config.yaml
n_layer: 9
d_model: 192
n_experts: 128
experts_per_token: 8
d_expert: 32
d_shared_expert: 64
activation: "gelu"
moe_layers: [0, 1, 2, 3, 4, 5, 6, 7, 8]
router_score: "softmax"
normalize_top_k: true
routed_scale: 2.5
balance_loss: 0.00205
balance_bias: false
router_logit_norm: 1.5
shared_expert_gate: true
init_std_router: 0.0168
lr_router: 0.00085
n_head: 6
n_kv_head: 6
head_dim: 32
vocab_size: 8192
norm: "layernorm"
norm_place: "pre"
norm_eps: 1e-05
positions: "learned"
qk_norm: false
attn_scale: 0.177
tie_embeddings: true
parallel_block: false
init: "normal"
init_std_qkv: 0.0361
init_std_o: 0.0085
init_std_up: 0.0361
init_std_down: 0.0085
optimizer: "soap_variant"
lr: 0.0027
beta1: 0.95
beta2: 0.99
weight_decay: 0.045
lr_head: 0.00644
grad_clip: 0.5
warmup_steps: 200
schedule: "cos"
final_lr_fraction: 0.0
batch_tokens: [32768, 65536]
seq_len: 512
doc_mask: false
train_tokens: 629900000
steps: 13284
dataset: "wikipedia_en"
Below are experts of layer 6 (counted from 0) of a mixture-of-experts language model. Rows are named router (the router's row for the expert), down (a neuron's output weights, with its number) and show model dimensions 0-191. Each number is 128 + 32 x the weight over its row's rms, rounded and kept within 0 to 255. Numbers have three digits each.
Before each expert's rows: "raises" lists some tokens whose logits its average output raises strongly, later layers aside; "comes before" lists some tokens at least twice as common just after its tokens as in all text. This comes from a sample of Wikipedia text that the model never trained on. Tokens count by the router's weight.

# expert 93
raises: "the ", "a ", "their ", "his ", "one ", "her "
comes before: "the ", "a ", "to ", "his ", "with ", "their "
router:130148138106168124128099086180123138146152169083119144095146085122186159139115163097159140096096144136134060168146093115142136151160079076102107172169092093085140206079132109134080126132110113062164119152139159109095059090143118078138186180066090083179136093125073139125139157112161106168088140072115116131139131104140110127100074114172111143150136083109131147134184137113122196160094086123079164122086090115189177135129086126081103148124137095139176136071153122138133140127136192158115146130127105153153091101164106099118161150110102097187153097075143064123180139118116133050
down0:112108112049167144170140134144108177180121164108149099171115168114139101118170147070095166159077078182119118090121153100151149139107107099162078169173117122063140132151108127164071144148121159118206147144106107123064165116152084128069117088130165126149114096128180071151116114130146152111154169162179153083095144174085135116107098142182145095136117087097192137114135151141133168085091106114180139157148111160121100117044192115093077147078066115122085155174118141102130137146138114162083138177137125088070129150144110090143136132104101164117140126179134055155136173085115103141
down1:132151165152086121164102117149078122076071158145092146150133103134190141141142100156163140122113124064174142135165119129113070193158131074126110082095158112139167105140149064132167079140167081107117175105118119116112164132093108162157145134169079146186135118169119110117133086100107164108102143183152099085105110116105159156113192120089134153100136163102167102141137114000091181116163163111122100125181140145101114125143154121133083111117081121147131095161156084118156113071141161185133165134082107135112166157153160122127104101177106056151093116106122105147138128099125185215
down2:095119126157109106150116102162099102144140136175160155085169141108111165082110057122157124120134109184077165112116137168204168160150087160102148098138202119091079179096152162106098141120148088124168171161123148095163105110146175123133172132105081112072090165126113150074125168091138138150134131105121154146116110057128125098145125092130123112118122124090082176160147123124128026059125076141115185191117124124090119127226117108114125129183086106191156100161149153140161090175149127118169149146099178093119142188133100098075179159147139144111145134113097104160124107122120116067
down3:126132137059158100127137141190137136159128105124121127089110164117173100146142156147097152122148066073082129133082087147102147144167140149056176088109066119091199132119056138168112146128131099094114157144140162207083136124141122137130072135173117022160110093177134102200107122163089072148120135148123110115076144144120085137130135138135060074090082095128153136138155170152154182100138111144119124079146112162093137125102154120178110150146151133140149152115167154161086148144092108106170129132162137127069173135142139135107157168132080140080069204108197138149112104099162123093
down4:098119137134157120076134152130131126122205139144133104187105080181162130057107108124170098143107115127114106132134123137120138165165144116129141156112182116109132099179128125124124184105148112112076144160150153143067110078130093108141145139124133107148117135095052124067081141136137068156072099226154161148089135097146149130130119111162188101168113196102129168131155152086215164111140110082109138123139141095180111173087100155097128078111196121110176174066096124144061158099086064083113112136111150180168148122140097142096104153149119174081173103106135101134128189173131142135
down5:095137101117097117107096145124163153145133163166110075147174112128163081104097170089119086142076110151086110104111139099137089143125107140114096089144103129132124148160127120100092170109075124125154151102137166104146093167075112148138116031163122142108149118064148089127206126037118087164100152094126124101113100093193189125104170122134125134137091149148160106163106124204160112130125113125141134093184172137119124115183155133110117151116188120206115160121133091098130132185119163111194126174086195103213125074152127125111148144065135143127132115191126076113153190107105153163
down6:136129153157101165095185133111118129129112104190132160114069169094098091142078110133199125144123059121160144115168184189153116143112119127125127130138134200149048105157114107156063131140123088151162117181118104174138129131099142102132171139145106158094098091158164165114114162111106099112199105140162155118115148131160138128098139105130105113167149098114115135196114162104128088131134148128132132114163139151061120156108132137129159120124042106118167132086114103129197111142114139148115027184103168140170136157042130153157059143130172057099094153105142111196084140108119069094
down7:176120111082133150138149053132084187169130153067150163103132147148112143188165162147105122150130124086144125080176165107089142126155140093147068122184094150089138102107130108126155153129201105144139098097160048139096128217158148126173108124141145077114111105099112143129063133132156132082152091115118158116137127128167120122155138124119146142145207032136092104139153118133137140145180120089138177182148096097062143104113140124124083169108054144113142085087132167136183146145029134079165184101155154125108117138162111175084161119123120133120149133097137109123159113085098085132
down8:113179105117115140133098053069122137168169138212094145152134169139103071183096146170096103109104150108178144129061150113117106177179148115111096090112084132155139130139143107130163132171092176111147139124132136182115109118085137096171100155149121138175105151097107078077191130107150126215169148166089107139143126123169174095130147144199076139157115152131126165173120118067160091171085076175153122140155099127114155123094132070128096141074164095149092106136050142130085120149156152128134164134121118144160137088135100117107130144115102125155170061095143190112080130170077082128
down9:094110145178125173115116135109067104092183118106114110084108150133137117136129112099163097105133156122158110171122110118084106162097182070071097166123132181131086123107144159133102155166133136098081127139127138158094076078094093102140195092029141147188092087199143144150165147129163097184113094146120128161099174108117167166114116186116139094054168159161122093116118136111121173139053144164153156119173151092186176174124093142140189105116155139094122121101115122120128064100129110142133111144166158178077061099131132143170087193151161090152150148131182137148122121138099109143
down10:101089107166179106071124089121138097119143112118099142076148122132082177152144114152113130186171107092198136069117189144096113082096132120124151149063116234151126070114125116109127130148142139111084136136176110170092107123112160106089128117148167184165098086178092168128088139100108090116106099119132111100164198148106150157080134149065103132096086167117111144172150116129134101136132129144061114111115122176121142158116097132162165168154128136049109114018119109188112072179130156109134090092163150167153168141107130180171190084138145110134128142139138144137121148078136131133
down11:111153184136104092109095110124138129151157109178127134149140135163157152163139138117189101109120091128091136153137162157139139155129127129115200124133108085174128137040090101079106122155110168163163173111111152187141165147132156124069100128157085115105076147172105124079113072090165083140107120102106195136040174151133134133082129137109115159135103151136172135116164087119162077130146133075148130112148134197147091159071142076140051114081126181183155102098133133067122177128095110126123089122187160098116148088146172129143145158197145129172104112074117143131188075114075091137
down12:112098159069085083155095200184193112144077086147144151131103081130154148130131151165089146078146146111122069136112067195134146141152156149144131123092157090139097117154094134082162067114133136203133191076108138085091190139117104130076167128142109128148118125151153084130120131113131151162110144110148121141206072104141179111182117101111093152156176139108126131080125130145114133130122112152143101165115140109147134118109143078094079135198125121106164139219176145099137114163086146151139190138068110076157154129075102191086156134109118176089144094136087121075094151125144153150
down13:086162134074136140149130088135112059101083105112146086110139132076148112154156171109060136152120213131101126149075162143166097114105105122156110092126117110112123117114137161103110158044175123114119101112095110091094128145139150136161108178190163101171073129098090186189127074149074113117132100134152069231141131110114094084229115090121107115104133130116206128105167197153157124124126091125140114154121115136148154126134116084186133147146122146105142115162134115119150172150117146159111120123165103103097152135109096158179166166182134100111093147182157133092113057141170171107
down14:128128174137091147120130113104168131111164092121116137138096115117109156112120128120082154128093133158131099113175110169156210089173147139156137076131078110076161111134106133151208118165090126096141103171149107166097089158139136144101117150154155118095150117087114134099184137169117166123136114212097207095122037133131088107160163124126210115121195104094124137162093164122159179112106114178167095160108098080139098090147090088088076114119052131164143126123143159136140173093134162175180093141053112169126141095114130092113123160116113123150129054128069097111150169166163106150
down15:113101111099147132180137151057140130101109125034110142085111083097112155146124180151119170135116160152106108139174071096151132202088122158164143176087124098167123106175099175092130189128097123146171104146120098145166101086147098088140069155152057169085105159119105124179124133153088192054125119111116172120113110197148131137123125143141107107117153129155143112137132085000084139170149128170125104138136175111141120136132097145119143108147152061060177139217088074158099121143159140129162126158157130114110100166130150149099132130154140099155147137105134125140118141131124150143
down16:158065163119186128096163094073133086162102116121115182104121134194185117203107116156098139131099140125171132112108182111134110129108146201100141165143143133133079131117093115162151136141091148172141149085094095075120131146046166150104050166088155120125088125100150103126118151136154121128145148103149164131171139157081150187136160118131159135146164144070134139126152135026134143192122102025169145095147108130130123141063139103154204081130104145137072108147164187116095113156132129114103126181162153116089095074099129139114127112133116073134096117153183102147133118111093159135
down17:085167094167119122159107121123150181141126153108152152138154119151110169099222104188088116184135092191134118147145105157122136090166156146111081110135137172109121113081174104148146110133128127133112123116139042102149139166176197142130060090158148096136119125140098144113128132166067070170068086117112104149153136162131143158124122174148088190094150092153097165113124192075139173102160115206105115079093116097137132125108079139095187165147169091130114134094086118153117150150135136144125116089144158084147143158111106118130094054126154132065038118157098122071167110078136124123
down18:202164082153109156161067097102141130134145131163136169150126120102152095125069109149113116087148176099132135144167191136081116184107111105111049088166167077147075117135118088103138115110184159214100090115116195134184098129154171150135109117090108131135152149151152183088105129073146168176171185117105108082063101160095101142114062135139158126116131104149166130089191122106129106118158125141149136139139097052117091160141172091140116128133089178131129098097141085088109081113132192173133099143106092146164115091124098132150098158151146106123124127182076108114129092102150138194
down19:141118143159132131135126114119069159074154125102128107091100134104148143105107079172153158091141115105088158201118105159121127131058133129115087190111137156110129086183110075143141104116171126154146129159145181137057050084126110084147130074107160148112129174123028175151083198129145137127176117128164180109137132121141101122154140141101135070102147141087130118186144142137172114156153135105087145148136154133075114223139096150165140061126132098122139136105123112164146078113116138144117144149137145162111126179114139189118115172098142151113207063141103132179102162071112051099
down20:118160109107132141070102155155135154129093092187187163087129097101166124104117111192032112103154147156125083140110110116201131093123155158116172127122138136138167154077129147152121081093136157141128192109123169137142222114179149147086167124148092153081123130118149086135157149145159126112090119119133142129130080085093160090077098145142116143110109168150130128069115089171128125104136109141153152133125163184151115092138166097151107174153152176143128132194123193080063175169076113116120174099045124102156185143112077157119154121138088149085086109191097114102134090105114164084
down21:183208135136112128172142083114172146095124135115064082132173159167138174064129139138132139090168105112107109173095111147099134073121141142103213187149167104078166199167132122098135103121127088107105134105135093143104114150164071148125156140100147099103156112115188141128156174092182139171102091115177154123167101085159096185127111119072155126126106139157142142094100137052142096170136106190082087171101144078125141047193109074128144120153153093128182157158167084131146121099114109157127168079128090141100086104119110114104159130118110163150160139120071128085104126148132104152

# expert 92
raises: "and ", "and", "as"
comes before: "of ", "(", "| ", "and ", "in ", "State "
router:119172093161123157100093127159120109146135124177096129156090105140089120167163115132148137073121161129121144082083101158124149148132189083150099103141184146147144122099155086117078106161139078076131176059121165161148148141140123185121121140126118164130158130159161155083144071159167232189151170055099115092109107126098201121141071158130113082151167081129157088086104106147117118118122134103185126129169182116185124126112147112094133161122127150143146153141159124198136152146127080064136104065099117110130136141100097091148068182077079107142156106092126100123090165062161164111
down0:190133102176181139117096112146112116078168134119139127143157124154190164135121123144105112101141144122149153152120184147144122196142146054066079142093120136171143171101064102131117104069175109130146172162127125061120164087142176176139115149060085114104124153120101084134174167141138129080140154096161071094125042160124138141080145129085098162139109071191148137123108158102199085157152156112151143146115143135105112133112168118122134137163111078149159161146138155157121112155107136121074124064123111117116213129087142128121153157094179062127177090167117075151178117098136112086
down1:097152179162097094139172108137125079167109106119118072132109166124147106168137125132080129154105089157136106127172147173110137129080092106151116138128136138082126129158150108123115146140141159111146128133175140095123099149163115129139126126126145186123121105128134152132091117148061115133144149120126152196055127112077180098197131113117191104165150110087189165076121139144098132182112154141121110092073167116170154153094192095119122086165141152155116078096109131109134073135102129103102158164132054127077155160105132121039138162170054235120109142091153094142074153198073105183
down2:118109127103141145167069194126164137134095123117132158129128071132103131132055116058134125131181132153161122140165135087161105179172072161100096160171138156148179108125069091184177177180122150175112112100157140147120119095098140133137130091110164149051140190102112092132101049143161115112122084183129146123065141177115170134107113117163098113131126181095192118162123153069118130123137142107144190140123143203130149121131102104111094140110118194116108178120089096146106121105120149134138068147099160079142132148143050166169138134140159148050075133118094145134124171128116135067
down3:177175158100077137165118079112148169115122138177135099125114112114116111077093152133119112115135119093116211094157109145139190146176113089118083106073183155106069137168103149185080108118205124158132121130144134137090147178070062129057154115133153132129162100111099158105140198082171092147117131097119096122131079059109125116046090081108118102153158119109143129088150148139144160063113135196077154142108126102174094141138149096069093139134180137100118093149165128168114135106124123151113113134200155117156180154165167096150176121143121099132124122096169199130156137113151099137
down4:143068113087094137102101146138169123104178137152105080127116123112109091118205111080159153126148088085104102078165157137169051143104164100154148076111102071110068121077109118129072116102106095103082051166071139173144160178151132091129113112168151119148158116152114197147114132107152130118100148127095103173137165143191079161103134144161109080113098181163152203157112124115165149106167131107100149129077171169106171169154166165120133104136106185108103170124159117141110205136135132111133124111158133098141145139103082160175135080084118124123097186133091133179165127121146102188
down5:113132126108189173106154117109099134103099121092132110101096146117128159164164132096070168116167090120171139144101079171060116165102171146138138162116151151108156113098166107146108143140140203109154131084139084144163081166139162170153112149128118120095066115126095124060155083159073150053199094144145099142141119164142179109123118116125166133117182071191151154164152173095085127140085126130146114143104098172159107105146121143090079228095137073141142071139144097139106111126115133157153078077055123127163188171148123103173138148129149091145144179166094115189111122103111093133
down6:118098161129094145123122139118160136116127115119095121106114163127089157123172154168106129105121067073116122051178114142110113143125140124187106148158122122219133174114122109161074102181143138138170102085095141099065088153139125170175133093155152168072149191173122122159109079104096074121170183132101074103163175115139122106164103177160176138129153104126134094120128110111088104155141101123119070052193153151146153127137087145102121172089069128156159139143089176100100143092125071128134076155135165189179181057155113103143085127125103149177153135141093088109143125086131097176
down7:116136155063105131160114107114185111155120077111160105126111165115074134140092183161169182177161114126156144106092119139137138198166078111066168126130138116129180155103123156137142132160079129134142101180104139173133110154107179123194122194170128156143119136163124118143098186121043144126147147124124135150109161131121129159120117137095079109175158100128102095162145144061101131112150137145175090042129159135119100128126095177214113127077102127109101124140079123114180104151162095114135056126146190182115066080118138070142044098142107117076103097124145118153129114083132114169
down8:133126193171091078137144147072109150124123127108126086160093115114103136127145160133154154152067113134158093126182102104151167092106153110172114142122081150129100172084107107092130133123112161139062131081124145108144137101090080109191080192202163128134152196130104155143093135117148170106131152114136142109106111109102148120152146134110133136098138082126106092053122143176129130126153158158213092125137146214141148071134163227095175047085146090097070140150162158114171105152146124137119132161099139162137112138112096150112062108113195126126126108167155103074148178099092081120
down9:173178122177102059084052095113100142116135159101113091114172098172201130131088126145125183198153126117128118154110132162135092056136134140116154147162137159118162129145107096138130178068133117110091168133139124149100153139129173142164167182039080125089162113104117160130084192081116108136119111170154172134107107127146125109117149147057115094108109152109168167134144125181170141123086108155090080147121122112090130134130155172097116120149146093113108128135146165035144173116156135122100144111109061109146114080111145183061093084151127136191151184174142145110149187152084120135
down10:195157112105203112105151093100082115091088136105091190095120145111139099124116162157090160163106086135156118140118170059136145124134135086121182100123124105152109102194132143078139177088112154132120151186141062127100170100094110099083147141129132117111106129118136155096131079123168125125159118223167133100151184095089090105138125078067149130109141198109137136146132113144080182134064144103120114121104102128130131128046177143152116160142156098139154088135158094058124148097163106136115153135134073129137218138128159141137147087131158169178137193099126176139125091188121092166
down11:125152129145135142106091186119157151169104104124108079104048129074147121085108129175146155196166107149187138154109114183129181123117116131175098186148152099144154140114121155108117070150054115115165126147163101158153151139100149151132162154185121095180145119138149148147146112139153106123128163107127161115133116090145117132178091145082128133090086128123114119100165129160092141106114056119172151042108144127102092100115150152064149159068193124125105128089172158092082136075140168142068139173109119161099125035153071104146139145053116088101149139113121170127197122127098089074
down12:135095123146131138169118148176123122136171215111141144166110090138127076100160123122154066049136086124128140144117143098092113117137181149092152059153120137113123126166132119094163108121120148112105144099214144118100166207122122094162150161141114186070168183153151110143150107094111137088113153131127151139106089126125119115066168187087122095131075099146122139134077051153159181086176184142145176086123122137131103123114128086116146136124145154066171113170151074113063179198132138132118127139109104112172079124146143135102162098115150207180150154079163093131073127126095121130
down13:106171083143050141175108146085151191166130138146128143132116136186122133111196138144098124115117152161127112128116170073103091157135204149154121139136098165121135129103182148146184089118125144118159127117102104126144079167153190094061132181135126125049096104116113188125144077094150147184096095095165147155171080108093111105126102141103144150142111101140159104067138165128086102116158127128138109109099090151169100165064092175109174103128165158120123091065157177130075141142101133147140134102143082118081096172130112139133120117117156183086237140123127058111114163122092093156
down14:075156058083083100125162115180097133100119129160131100109136110097129164163131145136164133115173145145129182181099107161171141077071136161127076110120061150113130119138149146133136098114092098094118153164172128085114107102066172156112120112076145095139145127140086161169129203097117129170063109153197079142158153102126105158096102151124146157134141115185144156115056126113107042171203108073141123117127101084120133135148142123134117109141154192143169144111038113130144099177116144144174166084105103174165120103111146112132106104104122147123172104142147174123110101148113231125
down15:102128184165145073086113070132121092141152122142104086122147120166083127134132146139109146096152133114095136158156079120153106187131145125122099108148162167082149122109116102125098050077090133138181107157076202104147142096177079135106161096202164190155132044136154118078081099145109114135166178125127135138123109117111146205137167108171166090106167162141073108149122128153163067106115164091132142104094155103090124144115150110173153062090089161138099129130134144160175148128086136125135141091140191083070113133218086117106160160155165152147134152108131132133148046142119148113
down16:152069143147070132198117147132150131125124194094135170167101171164120107075120178131122165128095159098106139167093124124159180111128074131132160146146191102145092113127109144113171058156145037120101131041158122114065097132154140072169113152109099105139098167133122117111123120116085095142128196108040127120149129143121132152159130118190158152150150133116130127114204113130157069092084103177130180174179101123136109164189120157111139087130137116106096123118107102118188063113115166115137148142164091119111062133102142146106118183153091137085115082088180180123115107113133137118
down17:123156090157109116120148107068106135155116139144126190097167113106111125163114108103163102129145113136072130086136145124117122136170159142122061142120158126119040139139120142064137143167101133133092164120090162127164133139096116127162126122132089107109097157081137065123133117142089106144095100150123072092151122100119201111217138132139136183138114064137131101207072120184183217171042160129135077090123148160118164132150123118156172114071121119150154166090135081147098155192153147121125157126138102142164071164079119130107164180122110080118113129180168100118135150051133175131
down18:062103096161115148092134169141101139163138124095114140123131144105148103153143177101107123148083087167139094067070135093198157139112112154173147129123058120087137139046120090192095096214151064124125145156084096120151127124139107189139117131064127144120155132144150090137116126112092120133108125074100184101116128149107176169131090158142136161097105179102112123120121120134123101128082115124074150137148115108089134130151156162122173113104105145121184156127155096126149160158074223086141117203119177135170108161120129092152052102171084123128161149121118154083180157058150130184
down19:111105097146112168124152059100147149136106095133097143120126130136154150110156130095182115139151134170149125178151170196102084172144099167119104127150117060225103108150097086161096113107145100116106114165153193059135102103080084171103095154181148141161124199143131159175063102168082154163179143109091105066112091054160093115150117112132151151186124097096128133080144096111139153141102085141153126191132173144105113128168119141105135159098112087151134122124107115135098121204126113070186123081125100155114111127089089168143169128133171068094151102086139176142179131135134116148
down20:163157180136117093204132151155086106103154025181176129160156134104125176092094104129080130106137153110160149112077195156123138112159122151047144107176158074124144147106145095138141126162169087110105134082098099160103131198128099188114184120118105138110087063153184141101103097135133144119122150076126160120116058132116179133109122141141163114163099117096139086128127132115158147102202130115130149172145122131146083111174175058114119151137155166135147096155175125143097122117094174091080104103139071075070076149082178114138113155063164127154140156103142107119111129127100147106
down21:106127101114090141190130126143133128090112115166135096137131098133137086159121112118156138127088138070138170143137125129189147145082184096102092098124048178173099096142203122176129176124106127130151128077169156144150174099102163173085098106126124125114216119125098131126110128105128137111144140079131144101080158108145083132097099142122120133113112150154101114160131155136138136176079168102089100086149093140142153153142062174229130086143126129091165161134179152133163105106134136155159102185135109102187189138097149109133098118174142072124137041171187107100138055145096054092

# expert 72
raises: "it ", "the ", "it", "a ", "all ", "their "
comes before: "the ", "a ", "to ", "his ", "in ", "by "
router:147123135155124133153132089138137134170163151147160151112143105069125165097096190063144139115132157091084121104138100111115135162141150110137115152181133137049152194092089118170109175123139119146124152173163145134072085117192126079168152132113126113207111094076087111090127153136092078131117076083085073130163159136121105175073141101084185104118135109188121165133106118110067134182098108151159109182108132163125158107110084091133095097151192131156172084113130136153152106121104174136119126185116134160148090193164113111103136127175124062175156115088078111111124104056113093082
down0:120144108117089128147118113130096140210136176155146143132139112118146094099119145065159109095119108151177105105119097144153099170102114194128102139126184084131113176122069077132105127157122158108178136091100152149111131122106094106180161188081071072114133104143138135127104104089062154118158145092107104087099071107131197109213120117158178111146141183144143104145132112055157117099122167152144099116122105159188125121132137136149132053102121165174180161071128052120155135159058183166173145152102131043113181142148128136108131130124151134157163069151115118173174144128118109131
down1:054071107121192116132065124133140078121150167118155129107089083140076157153085138108183129118132170193165160131095125074131106130133160091149106110105106105136131094183194114109134157200144103120125127139133127102123088055111146092076122156109125152155048152164173124100189097113110158100121155112172153154128150115154125175157104142109171149118142159116148103128147095112136102109138176132130182110189152178132119134095075142106156099119192121131138097130128073206142083150124124167109090108105071160150140110122115171184138086130121100188099081169123139132148203061167090112
down2:164148123095171112150143071087106168128164126097143167121122140128116144100092079161137144124136140094096145175068089132118098094148139099150122152147130106110193139125101098124155162133105153110039092115155130154092074107133135104150147148058172151127180157143161100180105093066135125109185088137094166137114128081154157146042163124073046075108177080156144146067135169091146133156153099129094156114123159089092138167080094191164162192114123129151156132166142128165108100129126171102137099088135147120136144109163092141062121186228109134141127150157084116098155136147136119132
down3:138124096160137139105162076134130151132097127141142109102072121124165087153135162087154095146107155072079125141066095141179136096091129032143143127096105165127091108100131122074148140153129156089077109146166134092179152176132111101162123185117152115104147126130079172095080148140124120167067130140118099097148156142110062105119199094138115150130198131108144146114086121129090130106113106095141069215187110121087093109095134094106190086150127168158210161056139137134097186063122146112145115163169147148141138122146106146176175139107168125145135144160191159180110109140118113167
down4:126161148146129127067167116106137098107143171075113127140124143155086123175196132119111149130086143143159092157092136145152180162186085119137061099109156161104105116132106148136099064159045101095138096095140147158112072066086145067166168114166170160111142154126078093158129134115061128135118156162122108107087140185113143141151161155156117168186152069087134102130152107074185171076192151140149110172132192144149162157105113174120138140083179144118103107104144136144110055118188159144180059115142077136172113099098083111135158154119115110096128102109148092133151161121130098146
down5:139140099122092125154101145138128154114122066099073115099146162118073162104160097097150122140140163104170117108093129172138135185105139119123136128184127160124118118176154119139134161124160180120111150131095083082103107096115108072121142070151132187132168150113153210135108142170171141160137078131150114145110172112174091119153111150064134150135067115166116143110123140044032094145143119172129112124166189123115094201103180131122130078102166120147133118093105160156129137108146114124155130096204110158127209166033156122129065137169098079125195174090115138113144149106101098119
down6:130072166117150170130079129085100088148133164114107069118155136153104152091139171132167176122159148127122117155165175098121170188135146104161156134120142178106122124134104177113120134092099082125121152133157115128155139150106129114174123085061082136139110132101175088184183147102131146167109095116117101146174076080146120126163170121091141164113103124066116142184139145033118126108143111113142162152208118084120166166163123115101090140047169134158094167068103114117170064118135082154134170084090136078109047064164095131174114067154151156125118144103100154144150144099090150103
down7:086133147132124096163164081142149146153111125133144064095138173143157092118100120139196112145113120190108117118043171158136133172116149158114144159063192126121107127144130156119118128167132140151120097162156122162153107127126098148156143125145137118118096101166150184090140142106144098108142147172173145141081093129148151128145131115148147176149176187046162083203110106092145164119099097122093170118163092121134077148135053115090160114153105137094122034100104133119129120118094139082140070128074158131096159032139204118156092139134135114157164112104202111072153199095100147117
down8:165181056092127175191159110145155109145132165133180125094109108092139155148127120137135125123137129197071120132147138141137127131144159100108170123178179058147119153103147140156124119113128056141168167088086129181161133114148072108114149178134100150123124163085175049162145129121158082164129159100153191132140117094117148122119133126190111013089136132097143116092118162091115148118163120107137127132076141163136041066124134038142148113201111149119136149143146104106125168133127164136103167148084136038137177135112080129185158135148127111078094124130115124134116108092132112127
down9:149135155148127125151150146218128133092133147124161168142154159126059164106060119094060092154138086144124100149145117114136107168182111109112158080085126111081066112174097131137186116104124146128101101123195125138129113171119143213119151081173094183100114120153134101171158116163195115158068136158130135145130098133070169076144116146113135129126136109172124094118167088125162145067122179186147153143042151138134117054118175088122108146110132102136148146108090082102092085125051133109112118146132060121128130178110141157133068058114118157161104148144147140092176120155150144124
down10:126087132128173121161130062097195123164095123130124159112175149147165121144111135105163054189132149092183159125089134104133136068098076130156145143114077118144044082167158138137118124160102149133110159130121146146130103144159103041167085101160148103115090125086101162165093114081108108132125125078158097144138209146159127134156141152177136115157117107183072094142173125102130189149108148156149120055143091163148139177155145147123159063074146113187096150038142113157170082151089125167143126125150154143184080054119113129111118107103103095137128119151095145132152139164155123162
down11:124129074172206118148097133101134148093109168134082146089087164152138157127165118138125118130171113160163124156136127075121160151116146120093089107111103190073102174116170098087099141136169151061168149099126129107147138081061151115075128124096124124083121121142128193100215133119092096113105093092110076107117160159184181154122050085185097124184154109086111110167153135098174123118141166108130143150125087143146120138093090126127088180098164083095167103093159107196157167138186087169115170137130148087132119149110179149138132100137164079142076119114138140193173078152129128147
down12:134168111098071162128178166111155127146118113097182131138041118108118102153139107155088110083152126092069096104143134078142101164188081126159135098106192077105106135134093122134160148105129099135092101172116152156206167118130174147156089156122059094168094120142143104160163124159148069102167120113141112199151118073123104153131149135124208151139137080134119169144118110134123121162105157126169144153094196157137120069124099121171122199169131138077131111215151146111111136164071144150086125122083109176156123068158096142127121150131157115068150141059156097107130106076142123157
down13:118127150149148139195065172123102158152131147085078124149130164088144114134132184139127171128076129112160127134128114129134123214188139143103114141119130110130157099113091107120145201090138124136105164104147140076106143122125125159142055127108208143139136120139071113054133089150097101145098116153111105134138143157196158093098081111136118119131112064106106135114101170095184101126080152111098145159134132053150186096158063158173078145157134123101150138174047128091081199129114148104127095156099162124138162167208181097130137121153110115074178128169141151159117132160118063104
down14:099078113128146132075144148114134128135097148111153104109075154153106068143147063156133111124083108122133137105112116170115117081112150105156118157109078130173136088131161178170047078140082101118121107110124125119074067153156151127116143136110146117128099141152103130179123089224159193149123199139155152094097165161118136142122082125103114104132164114095156155124120148161176109127175114139116155124101121139089108112166096148129136128163095134111141141125110092155176133162011111115136167119172116131146173126156106140176057196131144193108089231160139176124172104060127090147
down15:084152146064057098146151128157051133078088143131151096132163109111147106107133134139151102150178157149117123125104121133114129121181111148156151141082135141112102149122200117100078120173178128120198149129184158072153094103160125132141135100146124099148127124144161104095071120090090147094099178120181039173168146157121118110082118139118105102058111162131161138079126088127127180087167088161161130139176120122148098155186155091122122161193135201113161089122160179153150085107182169079096078118079115152123167090098123077085114179155093163162106105107132159098126134131157135144
down16:132170106167117130116130104094155177135053063119184075155163106042116157131149197122055135106096087200131118119127141116128136149139127122069120124167075131125170142102117075095151159107144048174118093101103133184109158108159161161090110148158093134191135083111083102128116150184173101175115097095133069153178123132156161145150124125137099118196150137081124152149108119112167132128114098179129167110115114156100155133196176139143067150109066113167143147161164115129156131169123102139100156155101130131135116125086095217086076136116135103152150087166111123099104149131153114099
down17:059180122115090115113151122077106124141188150131157218090156099131150061137149130115137122137139134156129106142134098106092093093162137098106107089085149121145134183135128048150044116141174114146120140174109139111140136074109137175140171178129086155088120093112170133098110152034219183147098137078107133142115100079129127149119169166149126128119180113139121134079105116221119142168139113171153150107112120105109142138090147141139095141159160077108121128163155192137173071107160078129132182148114162154202110162169111132088110154161118087143102148148121106117132118092086095125
down18:117078156141146143160113117101154123115153122138100105217089142097171115108100110132080159130152146096201115131159102131158072158096132134059117124177205135150134125146127176116115127101165095175157119099102208109073135101152131151130125098088137119094192126109164128090100130198104183148102157150116166148136129125144101073232126100098125091096119134066156150135109069143106164105124134141125102157050176121135192140133106161138127070149097114081176134144148116166113116050136157118105159086175086118096126116100082090135126159121117205129089092125115102095117113108150159162
down19:134124154138135127107165069098126085104188100106161085191186116171165098119157166160100052117146142111080100133125107209073137130099093111118125137106153157107155165145114153091144087094120073161166129134166095128132115167107065098173168114046109129081140140101093171149164184098182100129123113144125168189140107150125151153137109109105188096101141115110123157129185116091141130167092140168104152132150103131171155138165090136071115154100165089085147180126108146090106126123123113105182143159146079168126080102165076127141114191111173166150181133099111057147111116161133109068
down20:105148092100111079121110161112078106134108080194127085152076130118159130124111190193117167094099156121067079137168114116182096076139175135088138120153233116100126117148125098119099139156101124131128149051124146092126149081139119163077182159126141189136132112106161100123126143061126112124086136105146105124110046113037132122144140142192159137173133151144170158117127126126169145096138137106151066124134105116158163120112164183107108121150086123130138141138141162072118094166142160136088158164112122081151223107111119115127137156086136163103131078170151093099114121184146196149
down21:148074143158156123164115164099125175103119146129158152106147119148132161192099136137122102138137124123078069148132134128124071179170117132117089124151106036108150142156154119149152139100118142130111149110057118092093150090098167159116149219180154123125157161108118116167127151147106106123106147186148158122192160165057087145171163108125118132151223111074055148082077164091125104178110121142143121120081140122062153161138073128126171186127189161096129142147138097097061148121068104144125199099096138136097132121131121107095130089121142154085123090101180128123124113125111174187